python train.py --d_expert=256 --normalize_top_k=false --balance_bias=false --lr=0.00635
Below are experts of layer 10 (counted from 0) of a mixture-of-experts language model. Rows are named gate (a neuron's input weights, with its number), up (a neuron's input weights, with its number), down (a neuron's output weights, with its number) and show model dimensions 288-383. Each number is 128 + 32 x the weight over its row's rms, rounded and kept within 0 to 255.
Before each expert's rows: "comes after" lists some tokens at least twice as common just before its tokens as in all text; "comes before" lists some tokens at least twice as common just after its tokens as in all text. This comes from a sample of Wikipedia text that the model never trained on. Tokens count by the router's weight.

# expert 9
comes after: "-", "|", " |", "  ", "\n", "\n\n"
comes before: "|", "\n", "  ", ":", " information", " 2"
gate0 [136 130  61 105  76 129 139  99  12 185 114 158 207 128 149 178  53 173 129 148 149 201 122 122 114 127 136 110  38 116 147 144 138 149 126 124 138 166 105 171 156  74 151 133  79 103 149 146 125 121 112  58 190 102 169 121  93  93 185 113 132 160  96  86 140  98  94 115  90 141  78 136 125 149  99 110 165 136 135 132  88 119 136 139 113 152 150 152 104 103 153 169 115 144 164 107]
up0 [174 134 156 132 124 102 155  97  28 154 171 146 178  87  78 139  75 128 137  98 153 112 151 160 156 108 149  90 112 169 156 124 134  99  66 182 128 207  98 148 132 169  96  94 110 161 153 147 111  94  84  89 156 125 104  69 143  94 137 103  97 112 144 103 155 112 140 188 165 160 145 128 107 100  79 136 139 134 132 191  72 110  71  63 158 138  87 117 108 140 155 154 147 126 151 102]
down0 [153 115  97 158 143  91 131 125  92 174 142 107 111  98 105 143 163 164 131 179 125 147 152 150 139  98 103 113 170  80 109 133 110 128 140 106 115 110 113  67 144 126 127 184 153 170  95 194 141  93 154 134 103 153 107 111 160  87 134  89 104 210  84  92 213 172  97  40 161  96 128 120 141 116 202 180 125 105 167 136 109 149 116 120 125  58 138 116 169 148 121 180 162 142 111 161]

# expert 0
comes after: " |", ";", ".", "–", ":", " 0"
comes before: " |", ";", ".", "–", "%", ")"
gate0 [ 92 123 117 140  51 145 153 108  83 106  86 123  89  97 106 172 149 131 125 140 123 151 135 158 109 151 164 139 128 165 178 137 221 121 134 197 172 129 166 123  78 146 103  82 120 117 165 103 117 135 144 204  89 111 217 109 126 105 159 154  96 133 122  92 148 104 129  98 156 139 129 148 166  64 128  19 144 132 137 104 121 117 117 104 114  76 115 133 141 107 163 157 167 148 109 126]
up0 [142  89 138 128 107  91 147 108 104 159 162 106 113  74 144 157 134 142 141 242 146 125 138 165 152 132 181 102 113 138 139 115 192 155  86 131 151 138 113  81 156 132 150 133 140 124  91 107  66 129 111 132  84 158 149 124 109 161 164 148 166 128  98 116 133 135 138 152 155 137 143 152 184  50 160  47 137 108 128 145 137 129 132 145  98 113  55 138 130 146 195 123 157 131 124 114]
down0 [167 192 135 163 138 142  85 158 131 126 144 101 110 136 137  78 116 241 137 182 200  92  94  71 140 135 135 129 121 173  68 134  72 121 141 170 121 141 151 204 176 105 122 128 153 146  95 186 125 103  92  93 151 136 166  42 114 186 162  95 103 167 187  91 160  72 108 159 181 130 150 150 146 127  73 136 127  94 124 153  96  93 120  98 156 135 134 108 111 120  91 146 121 125 126 106]

# expert 3
comes after: ",", ".", "s", " In", "\n\n", "In"
comes before: " the", " a", " he", " his", " it", " this"
gate0 [142 174 153  72  79 151 141  92 164 120 118 132 149 157 133 162 101 166  89  89 127 132 166 142 124 118 166 108 177 129  80 123 126  91 160 111 128 159  70 160 101  95 170 147 106  66 156  97 153 154 163 150  93  61 129 100 186 166  53  63 173 110 144 116 100 109 115 148 116 149 158 144 113 119 160 118  61 115 136 188 105 123 132 104 138 143 145 168  72 118 123 109  59 104 171  97]
up0 [ 21  69 171 107 111 153 115 134 143 123  80 190 186 149  51 130 140 160 134  83 142 151 110 155 160 141 130 119 146 100 113 135 177 138 114 130 148 116 187 118 159 112 143 118 150 202 125  59  77 128 150  99 153  95 132 168 122 232 118 119 123  92 154 171 104  80  86 175 118 118 127  86 195 138 104 176 118 121 169 133  92 135 106  60 114 166 112 174 103 135 122 118 200  93 120 154]
down0 [169 165 107 119 120 186 135 128 179 169 135  95 162 152 155 161  95 187 146 118 130 133 157 126 115 116 112 155 126 145 106 179  49 135 106 118 134 127 114  51  99  88  40 134  65 109 110 130 107 105 188 132 162 108  91 131 125 145  85 131 123 155  94 115 155 126  92 114 106  92 112 153 100 164 149 181  93 120 169 111 134  93 145 104 112 181 131 160  98  96  86 133 151 163 112 117]

# expert 6
comes after: " was", " to", " is", " he", " were", " and"
comes before: " to", " in", "ed", " by", " a", " the"
gate0 [106  99 139 120 136 129 172  81 137 143  93 115 110 103  90 127 109 111 109 155 124 126 155  54 199  83 162 148 116 140 173 108 182 120 104 132 160 170 142 135 146 121 135 137 167 106 133  86 139 131  99 121 110 107 144 139  55 127 121  79 206 161  84 131 127 155 161 100  84 144 120  97 121 105 114 153 127 152 100 112 104  77  89 112 114 159 152  98 129 105 133 138 169 140  65 170]
up0 [109  80 112  49 127 148  83 135  52 146  91 149  89 129 141  76  78  97 136  75 130 130 152 123 132 129 177  48 154 171 171 111 150 146  95 125 161 126 140 152 161  93 163 194 141 148 160 101 178 126 107  70 105  80  56 105  99 162  49 101 174 135 151 128 112  87  90 141 131 132  94 175  48 183 125  65 144 170 146 170 134  82  90 166 125 101 139 113 154 143 156 142 187 101  78 129]
down0 [ 82 117 214 167  85 156  92 115 166 166 153  96 104 105 145 115 149 168 142 152 134 161  47 125 119 104  85 149 154  96  78  87 130 106 139  49 156 174 130 128 173  97 174  88 109 159 132  88 102  90 151  94 117 175  62 147 167 181  78  66 113 158 120 169 154 173 129 150 127 132 170 105 113 183 144 115 113 138 132 101 144  98 114 186 124 109 128 126 172 135 113 125 138 127  94 111]

# expert 8
comes after: "\n", ".", "-", "|", ")", " |"
comes before: "-", "|", "=", "19", "The", "1"
gate0 [154 124  85  96 122  98 139 115 210 109  68 115 113 114 115 185 105 123 194  50 150 130 106 100 140 154 169 135 115  75 160 107 127 169 132 120 155 119 157 124 108 175 182 129  91 123  83 156 119 158 113 129  89 157 160  92 118  92 151  93 132 122 112  93 113 188 196 148 101 121 193 109 133  76  88 168 133 145 145 152 154 141 138 126 141  97 126 108 111 110 183 196 158  96 109 162]
up0 [176 133  36 135 117  92  95 105 187 141  94 113 164 136 186 162 179 105 143 117 116 110  77  69  81 130 132 126 100 141  99 112 121  91 104 123 156 203 180 120  74 134 143 171  98  93  85 115 124 141  86  69 127 168 101 146 121  90 167 141 139 142 114 158 136 204 135 129 143 148 200 180 137 100 110 125 142 111 107 137 110 167 143 106  97 119 117  71 134  60 123 168 150 119 101 149]
down0 [ 85 171 133 128 153 163 194  93  99 139 122 129 135 119 170 123 123 152 159 121 172  95 168 108 128  91 125 149 182 105 116 135 204 134 156 137 131 129 116  83 104 107  93  92 136 104 149 160 151 166 165 154 161 136 109 134 135 124 111 113 153  93 142 114 130 114 128 112 108  80  79 126  96 113 128 184 153 123  82 132 126  93 111 182 133 143 129 127 166 134 107  99 123 104 173 110]